Experts of a small language model: a variant of Muon for the experts, 805M tokens.
Below are experts of layer 5 (counted from 0) of a mixture-of-experts language model. Rows are named router (the router's row for the expert), gate (a neuron's input weights, with its number), up (a neuron's input weights, with its number) and show model dimensions 0-127. Each number is 200 + 30 x the weight over its row's rms, rounded and kept within 0 to 999.
After each expert's rows: "mostly gets" lists some tokens that are sent to it at least half of the time. This comes from a sample of Wikipedia text that the model never trained on.

# expert 26
router,233,232,224,189,193,178,179,209,240,155,178,183,206,200,239,190,228,192,201,195,189,220,235,196,186,220,237,194,197,186,159,201,201,183,161,202,227,178,182,166,175,156,157,216,212,133,163,175,209,211,207,217,209,201,197,200,195,212,153,153,202,137,179,198,99,205,154,172,211,166,183,221,154,182,206,261,186,179,287,178,226,220,198,258,187,183,208,199,198,182,257,229,245,230,208,212,223,217,234,168,181,176,218,167,165,146,234,173,206,184,230,203,144,203,231,181,155,215,156,198,160,190,221,189,260,186,157,238
gate0,178,203,234,179,167,214,179,186,277,216,228,169,181,193,157,202,204,196,178,161,179,179,189,135,247,216,187,216,222,194,168,252,232,205,247,127,204,191,247,170,220,204,150,232,217,217,175,233,196,224,180,187,205,163,179,186,209,224,205,254,186,113,196,182,206,207,204,220,222,177,130,182,192,215,196,204,153,173,278,212,242,200,212,214,257,207,183,162,259,234,194,199,216,174,183,223,214,182,213,213,200,162,168,183,234,172,226,186,197,191,208,201,178,208,222,248,222,220,170,176,224,181,147,209,278,174,175,221
up0,218,159,209,192,216,226,158,214,148,236,240,140,218,227,158,251,190,236,202,176,156,212,207,216,154,230,259,184,159,185,201,188,213,199,210,236,237,246,186,170,192,173,227,158,150,157,203,176,220,196,179,223,240,226,277,195,207,190,222,189,222,193,249,194,159,181,182,192,118,215,216,188,207,195,223,144,161,188,161,199,175,182,189,172,196,209,170,200,236,161,175,235,144,177,160,144,193,168,168,169,137,216,211,170,150,184,194,210,185,235,211,212,192,240,177,169,203,189,220,182,183,176,228,194,213,220,232,245
gate1,204,222,259,197,183,197,211,268,248,219,172,176,210,185,186,202,221,173,190,214,183,163,213,185,210,219,278,158,171,198,192,220,212,185,221,170,204,182,180,225,166,154,192,188,271,175,199,142,180,192,228,217,228,184,190,196,176,150,208,171,204,165,192,207,200,197,247,155,208,186,242,161,212,178,166,252,191,184,225,182,154,196,198,184,184,169,160,160,199,192,233,197,201,198,248,160,219,138,201,192,217,211,228,187,199,185,221,239,189,153,193,234,122,141,192,176,174,146,213,239,174,157,253,213,245,169,249,242
up1,169,196,258,210,218,192,174,164,174,197,191,172,172,214,225,169,245,158,140,221,197,184,152,267,190,165,201,254,208,223,191,255,232,196,214,193,210,214,178,111,217,214,243,210,189,174,181,256,129,215,237,213,218,152,180,211,222,219,220,218,206,228,240,193,171,177,188,196,187,152,202,220,182,178,193,227,168,199,140,209,179,252,244,163,253,206,198,185,183,186,209,175,209,184,246,195,131,207,204,156,189,186,205,187,218,248,161,206,184,208,197,212,150,165,211,193,204,186,166,201,203,198,208,226,153,250,135,202
mostly gets: "-", " un", " re", " an", " air", " la"

# expert 1
router,211,194,215,174,208,133,207,185,213,229,158,168,198,212,235,215,195,200,199,216,161,198,187,234,166,203,253,154,184,185,202,204,121,212,215,251,241,100,209,186,211,161,180,222,250,207,170,203,205,192,194,261,207,184,216,203,246,243,201,206,200,194,189,181,217,199,143,160,209,158,230,171,174,273,209,188,202,229,240,187,189,181,187,165,213,258,202,196,203,230,238,162,232,192,187,217,202,217,209,178,193,197,183,204,207,209,212,185,191,190,210,254,160,175,221,210,113,250,187,204,181,238,185,182,188,218,116,247
gate0,170,142,227,188,223,201,262,189,260,198,180,197,192,203,193,207,192,213,204,188,263,239,180,199,230,254,214,214,212,221,251,193,152,157,166,197,176,231,207,192,184,206,202,194,114,174,158,171,192,162,191,245,210,199,215,244,210,147,165,201,163,214,138,158,163,225,179,206,206,176,221,210,178,199,229,185,209,171,165,225,269,193,239,193,202,270,209,249,208,189,185,202,226,155,219,188,210,135,187,242,187,214,190,146,181,165,182,193,216,173,237,170,210,191,168,206,169,180,164,213,178,222,204,180,162,157,232,253
up0,221,229,208,201,207,248,246,224,220,198,182,180,210,156,176,172,252,186,275,198,164,166,184,267,184,172,197,179,189,228,163,223,200,206,195,192,222,209,217,219,223,191,181,237,129,240,156,208,172,179,218,238,169,243,217,190,250,216,184,217,220,177,202,197,245,212,218,217,186,171,184,219,217,212,233,134,222,210,212,195,221,231,189,179,232,215,181,149,177,260,218,238,259,213,176,203,198,232,203,186,161,178,184,151,218,195,250,219,166,122,170,208,272,212,220,266,181,222,246,233,206,175,217,221,189,223,222,219
gate1,192,182,223,219,140,229,275,182,238,187,206,230,211,226,217,203,154,204,171,216,195,219,202,235,211,111,242,219,195,206,198,313,179,170,235,215,168,165,193,217,222,210,174,216,240,211,208,157,251,192,195,230,207,209,233,202,201,180,191,204,207,166,216,199,181,212,206,189,281,169,159,221,167,238,186,190,202,264,147,212,179,139,176,237,168,208,172,218,195,139,205,206,191,216,205,208,240,248,171,207,170,181,175,214,186,224,225,219,214,222,209,203,203,209,213,209,226,193,243,201,231,199,181,188,171,245,236,136
up1,202,240,177,177,233,199,153,211,198,234,226,196,200,143,205,259,248,190,207,170,169,260,198,186,193,177,159,213,178,192,185,246,169,226,197,217,169,248,178,253,151,193,202,147,221,227,194,219,242,211,170,236,233,157,230,132,227,160,145,205,202,234,174,182,182,192,202,214,178,192,182,133,208,173,257,203,195,259,214,223,186,157,191,156,135,189,226,169,161,170,224,180,194,210,171,194,238,215,184,226,192,209,195,176,205,235,149,190,190,203,211,237,207,220,206,196,206,205,228,203,164,155,156,170,180,145,149,172
mostly gets: " |", "|", "---|---|---|---|", ";", "):", ");"

# expert 21
router,167,219,201,220,207,174,214,177,154,199,237,219,261,232,232,150,175,154,187,195,166,213,257,257,203,170,248,186,198,149,237,180,165,241,220,227,239,202,171,160,193,167,184,204,231,196,215,232,200,149,129,223,158,215,199,254,134,201,175,134,236,215,211,239,188,196,194,193,217,200,163,213,210,220,272,191,241,161,240,186,216,201,213,191,237,162,183,197,254,193,212,173,178,172,242,221,200,211,183,200,201,195,223,230,145,197,218,252,165,215,214,228,189,213,247,263,209,212,183,217,185,202,186,194,209,164,174,196
gate0,196,219,188,211,267,220,183,183,119,199,222,211,191,276,201,148,190,195,196,156,178,221,211,235,220,184,240,255,168,191,223,189,192,224,203,236,189,247,221,217,188,168,204,227,174,182,158,220,170,150,239,203,188,221,142,271,243,165,150,213,222,244,208,221,181,205,217,172,227,210,203,196,219,207,241,190,203,190,191,220,199,203,190,172,233,180,180,190,197,185,223,237,121,180,219,231,210,183,199,206,215,192,191,255,216,169,170,159,223,216,165,209,192,203,194,182,174,249,183,155,169,205,200,228,134,188,144,281
up0,174,183,222,127,203,217,224,160,210,236,213,167,175,189,209,221,239,183,214,158,175,183,229,215,226,185,253,202,188,203,227,199,182,203,192,156,215,181,226,212,185,231,236,156,171,169,134,247,219,160,237,183,148,200,247,217,247,194,240,160,167,230,231,242,158,177,239,195,204,181,185,214,189,223,170,194,231,194,148,209,195,220,153,204,179,212,212,154,198,168,195,244,213,223,214,182,164,215,234,210,226,235,274,177,172,184,174,177,173,210,118,202,262,188,187,217,174,229,156,172,201,228,222,211,208,142,162,174
gate1,114,206,224,259,210,188,214,148,159,144,221,191,236,173,208,196,214,185,254,118,187,197,177,248,211,210,204,214,142,197,204,134,192,201,206,216,197,195,197,164,216,235,223,209,215,164,227,148,189,231,218,225,182,177,250,154,160,213,181,204,235,172,210,217,217,180,252,233,240,210,213,213,191,199,220,230,196,164,137,233,231,232,194,207,196,172,172,207,231,202,258,223,185,213,195,227,228,220,187,242,184,182,263,226,213,215,246,190,192,204,235,164,194,199,191,182,124,222,217,201,205,167,192,192,209,206,129,200
up1,173,252,240,198,148,203,181,203,209,168,185,146,183,217,247,196,200,218,193,168,185,216,164,197,161,237,212,188,200,215,188,160,218,199,209,244,171,191,230,179,225,132,126,214,246,178,234,223,193,189,184,120,258,183,178,186,233,203,190,166,230,175,226,229,195,191,211,231,220,178,160,238,163,165,229,224,165,170,214,218,179,159,164,212,179,205,139,187,209,192,176,209,210,251,205,205,189,192,233,226,242,199,214,180,223,207,184,135,264,238,132,207,198,214,242,236,178,158,191,207,225,230,182,206,217,241,182,149
mostly gets: "tic", "ect", " political", "ical", "ative", "istic"

# expert 11
router,184,217,238,193,293,176,195,205,182,180,177,165,241,241,210,193,220,195,209,182,170,158,228,253,143,216,173,167,169,188,264,238,177,202,225,223,209,151,226,196,189,167,169,229,203,230,205,225,218,213,198,232,171,180,196,208,221,161,152,201,200,185,161,153,229,173,208,210,187,222,231,200,191,194,208,154,242,218,193,224,179,203,250,177,181,194,200,201,180,110,193,197,239,201,188,245,156,182,228,168,197,110,227,218,182,196,250,223,167,171,166,252,217,232,174,223,162,208,168,244,211,241,192,196,210,196,162,233
gate0,179,189,253,150,157,198,125,199,176,243,205,211,217,241,167,177,180,228,230,214,181,204,233,166,171,189,190,201,223,201,149,223,234,169,200,206,187,205,183,209,215,192,206,196,220,209,183,195,260,202,171,175,185,165,209,237,210,233,222,186,226,220,231,213,211,239,214,220,205,200,217,200,219,184,259,165,242,199,226,205,197,215,253,202,209,220,188,169,170,169,132,220,188,302,236,166,212,233,207,246,190,221,214,247,160,160,206,204,176,191,202,170,226,165,187,168,161,262,198,116,203,205,147,231,146,163,202,225
up0,177,249,227,147,189,160,157,198,197,255,220,203,177,210,197,196,227,221,219,174,175,144,196,168,172,224,202,196,212,235,198,242,184,226,244,228,170,207,197,150,177,210,210,207,214,228,193,193,247,226,188,241,158,141,180,233,183,172,149,206,229,204,248,235,203,203,161,193,210,221,164,223,248,162,231,223,223,207,239,220,194,239,235,164,233,192,186,161,202,141,162,169,173,136,179,155,178,193,172,185,189,139,195,141,213,198,229,147,152,235,171,206,216,165,182,262,186,193,166,152,219,222,180,220,172,179,195,196
gate1,254,235,215,166,238,192,232,180,183,225,254,200,187,272,130,147,220,188,247,214,202,160,190,235,201,207,176,168,213,178,170,195,228,192,189,211,200,158,206,183,190,190,239,171,165,243,224,129,187,179,224,172,238,197,212,215,264,192,219,164,164,177,171,152,142,210,170,167,239,187,181,195,179,233,218,225,184,156,190,229,194,210,233,195,161,171,262,212,176,200,180,159,259,216,215,224,173,207,236,232,250,153,237,252,201,203,232,214,199,211,197,179,158,217,177,204,237,196,192,193,222,141,215,213,223,197,184,168
up1,194,203,163,180,213,166,201,255,233,205,219,245,179,197,207,267,180,164,142,183,194,206,149,265,255,211,230,172,195,180,190,218,235,224,199,207,209,173,224,178,242,198,164,221,206,171,206,180,208,183,186,213,187,221,158,242,192,192,214,191,201,196,215,201,229,179,265,148,200,199,234,205,215,231,160,241,237,202,211,201,211,135,195,181,192,197,168,193,181,215,251,247,211,219,188,270,206,218,257,217,160,174,224,247,242,240,238,195,137,191,174,252,260,178,165,202,238,177,190,236,226,202,255,174,160,211,207,221
mostly gets: "ney", "ack", "ton", "nes", "os", "uck"

# expert 14
router,254,203,178,185,216,165,203,193,170,188,211,234,207,202,233,197,245,213,167,136,132,191,214,266,212,204,212,159,216,181,183,169,219,229,234,218,219,168,150,159,218,187,162,181,210,219,141,190,232,206,206,208,187,177,184,192,218,181,183,208,219,172,182,157,161,168,212,178,194,175,244,186,149,199,237,237,210,221,258,180,239,248,241,221,208,160,207,176,180,202,226,157,240,149,211,250,206,213,212,195,179,190,258,185,157,137,226,183,223,177,213,264,183,227,157,206,198,193,158,231,195,189,178,239,267,211,200,153
gate0,227,139,242,205,233,153,164,221,181,214,211,174,218,180,251,196,224,179,222,206,117,169,193,211,209,200,204,154,197,143,163,183,204,202,145,170,185,189,184,203,253,201,149,167,190,230,234,165,197,186,187,224,254,183,187,153,203,203,184,223,249,195,175,125,193,178,188,216,168,224,162,194,181,177,228,191,226,172,122,252,210,186,205,208,188,193,243,237,234,245,252,189,232,182,187,212,211,197,222,259,172,214,187,189,234,164,225,230,215,173,224,185,218,168,211,212,170,188,180,205,278,243,172,218,211,205,213,235
up0,195,206,180,236,260,182,222,204,203,197,140,188,209,203,227,210,238,206,195,192,187,163,246,263,229,208,170,173,179,163,185,172,219,232,224,167,254,246,246,253,226,210,203,163,211,178,167,215,180,198,224,193,216,211,204,164,165,168,160,168,191,202,209,190,156,212,251,221,193,208,194,179,198,250,245,254,212,226,177,270,217,248,190,219,182,180,185,204,208,228,239,161,193,171,202,236,244,133,201,224,116,194,203,254,225,225,236,243,202,231,197,215,244,153,184,216,213,195,184,221,249,235,171,207,214,179,174,163
gate1,278,221,192,233,224,224,147,185,150,223,181,256,149,215,256,192,226,227,223,164,175,256,183,257,190,205,197,155,188,138,195,228,248,192,179,227,237,225,173,176,224,193,224,257,208,181,189,190,229,222,220,153,192,211,145,183,187,190,204,198,236,198,157,209,195,260,194,161,179,197,220,210,226,186,180,213,186,166,228,180,220,175,178,225,195,179,203,101,222,225,242,227,216,191,185,210,221,239,174,214,187,208,205,220,193,143,231,159,148,178,258,202,157,211,207,205,187,172,177,170,184,183,219,166,201,209,215,232
up1,249,183,180,200,196,224,190,188,177,240,207,189,219,180,197,187,249,202,246,200,163,214,187,250,174,194,199,182,251,142,236,213,230,218,149,241,154,223,234,233,141,199,223,213,214,197,179,183,207,253,223,199,140,216,213,199,174,220,150,177,181,201,194,234,231,171,240,166,172,171,200,245,192,191,212,219,163,224,260,177,196,199,255,210,216,193,247,164,157,165,184,225,250,194,169,281,227,179,223,176,161,206,237,200,137,179,185,200,152,186,191,173,198,194,216,162,189,148,231,150,220,198,192,200,243,237,177,225
mostly gets: " re", " con", " c", " dis", " pre", " pro"

# expert 22
router,201,209,197,211,226,133,178,217,245,214,195,201,263,221,198,204,222,208,228,183,157,232,165,156,188,143,226,168,159,140,181,179,182,191,225,210,176,159,222,194,199,157,174,222,225,191,177,158,227,181,211,245,171,232,203,180,207,226,214,187,190,221,163,159,193,188,206,229,215,253,220,195,216,256,202,216,209,198,209,154,179,201,211,188,216,216,170,216,160,205,195,220,212,166,178,203,196,160,196,200,182,152,166,201,116,159,184,175,172,168,136,204,158,208,249,272,172,255,154,187,131,220,206,224,215,136,198,209
gate0,166,228,199,234,214,162,211,172,206,197,210,163,194,237,250,142,149,197,207,215,186,209,206,208,231,147,256,152,219,224,204,176,227,202,213,209,198,210,196,162,184,210,229,209,223,187,214,172,192,202,214,228,206,170,125,183,229,209,196,224,217,192,177,131,215,232,182,253,205,206,180,190,240,220,129,181,203,207,172,137,192,218,219,141,233,199,243,142,145,218,203,204,160,200,202,158,151,190,201,150,183,188,174,255,170,198,180,162,234,143,187,212,200,195,196,223,142,234,179,206,165,236,239,171,243,170,159,217
up0,228,166,132,181,175,220,149,174,204,196,203,198,184,154,214,208,158,202,146,193,186,206,203,188,189,203,137,251,181,203,210,183,173,192,176,186,145,235,197,203,186,165,229,222,233,222,185,217,208,183,174,174,214,231,156,229,204,196,248,171,149,189,245,215,214,193,263,154,151,199,171,157,168,175,247,262,173,286,168,230,255,168,225,232,182,199,188,241,196,182,250,189,181,188,225,229,237,205,191,164,209,193,188,157,213,207,207,217,166,212,212,217,213,167,178,167,213,134,207,226,173,144,169,215,212,213,243,199
gate1,186,192,218,228,272,256,212,236,188,180,230,204,172,228,182,158,228,182,188,211,129,245,249,206,245,197,183,188,155,209,194,203,190,188,191,192,247,238,140,214,206,215,204,178,226,198,220,218,191,201,196,212,201,288,222,209,203,232,207,207,173,194,225,194,222,193,177,200,194,181,142,224,248,224,216,211,196,185,258,141,209,191,189,218,207,145,231,221,254,193,171,255,204,197,138,176,224,131,193,200,173,167,212,211,196,163,223,172,188,153,167,187,188,249,213,208,219,165,157,161,129,171,170,171,171,200,191,185
up1,165,222,169,163,143,263,181,189,213,265,206,164,251,240,178,210,203,210,238,173,215,214,200,257,187,226,210,201,176,148,212,197,239,200,205,201,171,214,183,227,234,229,183,204,230,172,190,130,262,225,207,180,217,207,203,200,206,228,188,198,176,184,200,196,156,195,235,200,188,173,202,224,169,208,219,209,143,163,208,199,200,156,199,198,210,281,229,243,206,216,143,175,252,219,238,210,199,190,199,155,182,223,175,247,183,205,182,144,195,222,209,205,232,229,140,190,221,160,205,231,197,199,237,285,201,160,176,251
mostly gets: "\"", " (", "″", "}", " US", " States"

# expert 6
router,224,254,182,131,208,187,197,219,215,183,207,213,217,234,193,186,203,215,206,230,154,167,233,194,142,179,237,177,184,169,201,172,158,214,231,251,182,189,212,177,176,155,147,238,191,208,191,202,223,182,237,175,235,201,158,199,171,255,165,194,224,151,156,237,165,214,157,192,194,188,212,223,131,219,177,203,196,229,214,220,198,196,182,195,212,201,234,178,178,139,278,210,241,205,186,257,209,258,164,192,182,219,194,176,154,179,240,215,225,138,216,218,200,205,240,230,168,240,176,204,183,189,174,195,205,184,156,275
gate0,182,202,185,164,219,208,205,132,186,215,212,188,194,208,198,190,158,206,134,206,255,225,251,203,178,209,170,134,235,144,204,180,200,158,197,252,219,168,204,186,146,199,210,203,200,198,166,230,193,188,205,169,190,241,204,203,208,233,199,225,181,188,288,196,258,177,162,185,228,154,237,242,216,228,224,202,220,192,204,211,183,196,178,201,200,211,247,193,206,193,240,170,171,207,149,184,237,254,259,209,207,171,254,178,177,176,187,180,192,249,285,237,208,213,211,126,206,234,195,171,208,236,216,174,218,218,170,218
up0,235,187,242,182,135,173,191,226,182,152,173,238,179,216,189,229,199,230,145,212,277,259,192,191,210,219,230,199,240,192,272,205,159,186,216,197,208,162,231,210,204,224,165,182,233,200,226,209,199,202,163,232,156,210,233,215,217,182,196,200,200,215,176,228,255,200,232,213,206,208,196,171,250,300,220,211,202,185,230,245,165,218,214,179,266,181,266,211,175,201,205,194,190,217,208,173,203,160,197,198,191,221,216,155,227,218,205,221,260,204,187,188,267,193,215,229,198,211,272,233,162,219,163,212,185,184,214,223
gate1,217,185,222,175,229,194,214,243,204,182,239,151,145,237,215,201,129,173,202,196,153,186,156,246,167,207,216,227,204,221,162,177,231,241,221,239,189,210,196,236,176,145,141,247,247,216,201,201,184,218,177,204,213,182,136,193,172,216,183,267,234,211,230,217,183,259,254,154,146,168,170,176,188,171,206,227,192,200,195,183,191,179,221,162,166,202,225,184,189,163,199,173,165,255,190,215,210,173,226,191,192,185,221,180,221,201,149,201,195,206,148,195,214,199,184,183,147,163,165,228,133,222,210,139,194,163,206,195
up1,245,173,150,191,172,221,217,231,198,205,228,173,173,255,210,206,204,192,240,144,226,216,172,214,159,180,234,94,226,188,161,231,182,189,204,162,183,203,216,247,194,176,163,205,180,217,163,252,166,215,216,227,155,178,153,128,220,244,203,202,222,214,180,216,215,237,201,224,217,191,215,194,222,191,198,194,217,171,175,171,147,153,173,217,168,162,221,211,204,203,228,161,190,201,196,182,252,186,251,193,144,201,201,129,214,226,187,209,177,200,158,184,221,224,187,184,161,135,199,181,191,243,170,208,199,211,144,165
mostly gets: "|", "=", "The", "See", " Preced", " •"

# expert 20
router,164,213,208,213,208,152,151,211,204,277,169,205,208,215,220,254,216,214,177,199,132,210,241,222,187,161,209,176,168,183,216,204,160,242,196,234,212,134,222,183,240,165,209,212,234,224,173,225,193,143,209,247,213,213,207,169,195,206,184,195,190,195,212,221,194,226,184,193,232,183,181,151,192,286,220,222,192,204,218,207,224,187,178,186,204,239,215,195,217,212,232,160,245,177,189,200,161,208,189,190,201,189,187,179,140,159,190,209,172,142,207,263,148,187,235,185,159,270,188,235,169,283,199,210,218,197,148,200
gate0,167,210,177,235,173,171,171,193,238,205,219,263,247,114,178,170,198,208,181,169,165,193,163,201,160,189,176,207,222,191,227,258,179,248,202,183,223,213,182,194,166,162,186,200,178,233,197,179,218,172,217,165,160,187,214,166,235,237,209,222,210,192,237,203,209,210,217,233,253,225,207,157,208,172,205,209,174,240,234,177,218,165,195,186,221,164,250,219,209,238,189,173,214,226,165,252,209,219,184,199,195,160,187,238,183,213,166,254,192,164,256,171,203,188,216,234,279,199,231,205,234,255,242,212,255,242,152,166
up0,206,277,232,186,169,188,214,183,232,191,173,257,276,196,197,213,192,178,189,249,244,174,217,222,165,163,161,242,233,170,245,202,222,191,242,196,216,225,203,204,193,194,217,214,226,185,213,170,170,180,210,231,208,173,151,184,261,216,246,216,201,213,197,171,228,172,174,175,184,197,158,234,213,163,184,185,215,235,147,180,165,180,120,181,167,170,238,229,215,205,174,227,199,233,206,125,192,228,212,240,271,179,200,226,191,191,199,245,238,144,201,173,245,182,179,193,208,215,255,192,206,168,168,208,196,192,176,167
gate1,229,189,145,227,189,237,239,230,199,230,225,153,157,238,233,247,191,209,200,142,275,257,190,138,199,201,225,181,193,158,256,168,251,222,139,176,216,234,216,176,241,193,210,169,192,173,164,182,209,158,190,229,175,165,203,182,215,153,210,181,190,165,202,240,192,252,210,171,214,193,230,164,207,231,199,259,181,204,187,199,229,219,188,198,220,175,194,248,218,202,209,207,193,159,171,158,230,182,236,162,201,176,197,225,179,213,230,206,227,260,169,208,194,193,182,159,187,213,170,191,179,200,208,189,247,241,185,121
up1,215,232,194,166,248,176,134,208,183,183,176,251,177,205,217,172,153,211,220,230,201,179,194,199,227,219,274,251,174,155,232,226,202,199,219,227,185,224,188,224,215,218,231,205,232,175,228,215,201,177,230,192,221,260,149,176,186,188,157,181,149,201,198,169,130,170,187,158,202,190,242,256,237,196,156,181,174,180,188,162,211,230,228,231,209,231,221,192,217,203,209,177,241,238,195,184,141,250,164,163,167,237,199,174,238,175,189,232,241,213,164,246,219,240,184,214,196,210,174,208,212,181,217,178,155,186,272,223
mostly gets: "\n", " |", "\".", " ===", " ==", ".\""

# expert 10
router,213,221,203,160,190,140,195,195,215,191,225,193,304,227,218,222,219,183,207,240,155,241,156,197,149,194,190,197,239,157,204,214,177,214,243,220,222,159,186,184,153,198,142,212,244,206,155,184,191,207,227,213,174,228,173,285,207,207,215,173,168,189,161,221,204,229,142,164,201,168,188,189,179,264,200,219,215,184,211,179,210,205,197,227,181,217,187,191,238,158,212,192,236,189,166,218,172,189,218,204,211,128,223,207,178,143,191,218,178,221,208,149,227,251,198,238,165,206,214,208,213,232,164,242,237,229,160,237
gate0,205,237,216,191,152,192,236,207,171,165,198,240,196,210,202,170,223,203,227,189,183,241,219,224,173,209,201,159,273,189,170,199,166,211,198,227,235,205,200,235,112,212,207,161,181,189,202,161,252,161,185,202,212,198,219,264,206,177,232,199,207,209,228,163,226,188,214,262,186,166,174,238,195,256,176,152,223,200,191,166,227,176,271,220,225,164,210,179,202,153,178,178,261,198,182,224,186,235,193,180,161,159,224,191,240,228,204,207,215,246,211,207,181,204,209,205,170,215,170,219,191,242,137,169,222,285,226,167
up0,200,212,248,189,198,169,203,145,270,191,231,155,175,217,243,205,222,198,199,203,141,187,155,231,186,253,199,192,158,213,200,157,190,165,223,213,198,199,226,208,166,157,147,198,229,191,224,215,146,204,231,192,185,224,219,180,245,226,220,140,236,200,172,194,148,163,244,184,181,196,184,219,196,155,146,182,243,174,144,205,210,184,210,146,202,159,216,187,224,202,220,206,221,241,248,225,188,228,227,219,186,167,263,250,207,206,220,155,158,191,216,261,238,202,208,136,232,192,255,213,216,220,192,202,192,216,208,178
gate1,251,207,239,168,243,195,177,206,194,221,156,193,254,261,205,232,149,200,217,204,216,182,189,207,150,205,211,223,195,188,239,239,230,210,177,160,223,248,146,225,196,174,253,151,288,185,215,204,238,188,244,173,222,231,233,219,228,226,197,197,234,212,165,172,230,182,154,202,216,121,185,173,220,220,181,244,216,202,211,172,196,189,188,202,217,158,192,220,158,198,204,149,229,194,182,209,179,194,217,220,144,164,210,231,193,121,206,203,156,216,204,197,188,183,152,193,204,203,246,203,252,231,184,201,210,244,245,184
up1,208,119,184,144,184,154,214,252,161,214,190,188,203,195,156,275,217,213,226,185,173,138,219,172,247,186,183,164,209,162,208,149,204,208,250,209,192,233,172,203,201,176,200,295,239,238,204,191,221,174,202,191,126,200,204,221,187,234,202,226,193,212,195,231,215,223,243,194,208,171,157,176,228,193,162,198,190,241,196,204,201,233,140,214,191,187,202,233,204,243,204,186,183,195,243,193,284,169,253,197,184,172,192,182,235,194,196,219,196,181,230,168,167,204,229,258,177,187,197,218,194,196,210,138,203,197,194,207
mostly gets: ")", "),", ");", ").", "en", "\"."

# expert 2
router,189,230,215,198,213,143,130,186,206,219,196,197,241,233,209,195,224,149,176,188,202,244,184,190,203,179,206,170,137,132,197,203,150,190,205,244,198,163,205,196,266,163,216,194,219,189,141,205,218,140,226,253,206,226,199,158,185,199,203,197,185,215,176,152,140,196,210,158,211,183,208,219,189,244,189,208,213,204,253,184,178,208,192,177,202,137,211,239,209,212,208,206,272,147,213,199,206,178,219,204,193,139,233,177,138,163,223,183,209,193,200,202,187,239,237,208,193,240,171,187,135,211,235,226,226,173,151,168
gate0,151,241,229,171,164,227,186,155,212,175,237,198,244,178,222,176,252,180,148,171,160,203,171,202,198,179,159,190,179,205,188,234,178,193,240,143,180,195,202,205,193,185,219,226,202,178,182,192,199,188,218,174,247,176,224,209,186,191,248,218,143,193,242,181,180,193,163,160,182,199,212,185,154,261,145,222,201,173,195,199,146,208,217,148,201,171,216,185,183,185,225,173,203,216,169,137,113,216,204,239,199,174,193,210,230,149,158,190,236,194,177,220,160,197,188,162,211,260,185,269,167,222,194,214,177,186,233,260
up0,215,232,169,177,191,186,172,181,263,184,231,188,234,228,165,247,254,273,204,235,177,216,226,166,211,105,151,197,169,152,229,185,163,221,222,164,199,197,217,164,185,163,195,195,210,170,210,181,208,191,182,182,181,187,220,190,164,183,201,192,194,158,189,197,186,181,207,175,248,202,158,210,234,166,183,240,135,188,157,253,158,194,193,198,207,220,244,201,192,183,174,237,234,168,213,209,218,219,216,247,200,194,151,229,186,242,207,207,208,192,227,210,235,231,121,142,241,221,178,241,201,185,154,209,213,203,170,245
gate1,232,247,169,176,216,179,171,244,138,193,183,232,257,246,175,200,226,212,212,213,220,237,149,168,205,186,224,198,216,190,176,184,195,218,191,225,188,177,212,229,156,179,199,229,235,169,174,176,247,214,203,142,157,248,182,254,213,170,193,214,229,230,238,226,167,195,135,225,193,182,230,163,204,173,177,266,214,234,180,222,155,240,199,202,183,161,152,214,172,146,212,164,179,193,181,222,211,162,240,251,169,239,231,211,174,127,222,205,202,178,216,200,155,249,246,172,220,185,205,212,212,183,197,199,176,150,212,184
up1,195,206,209,163,249,172,189,238,191,181,188,150,232,256,199,172,214,233,217,216,207,131,260,209,156,119,198,199,210,204,201,216,221,190,156,169,233,189,209,223,198,201,180,166,187,236,194,212,218,234,232,228,214,199,225,192,187,185,204,223,212,241,198,198,159,187,163,200,184,221,160,200,155,177,145,224,202,256,175,199,190,179,231,204,164,179,225,191,254,264,229,140,204,225,179,202,226,218,240,178,234,241,155,155,266,228,212,143,170,193,226,162,160,140,236,189,219,182,171,207,223,189,161,192,216,224,166,177
mostly gets: " (", "\n", "'", " \"", "/", "′"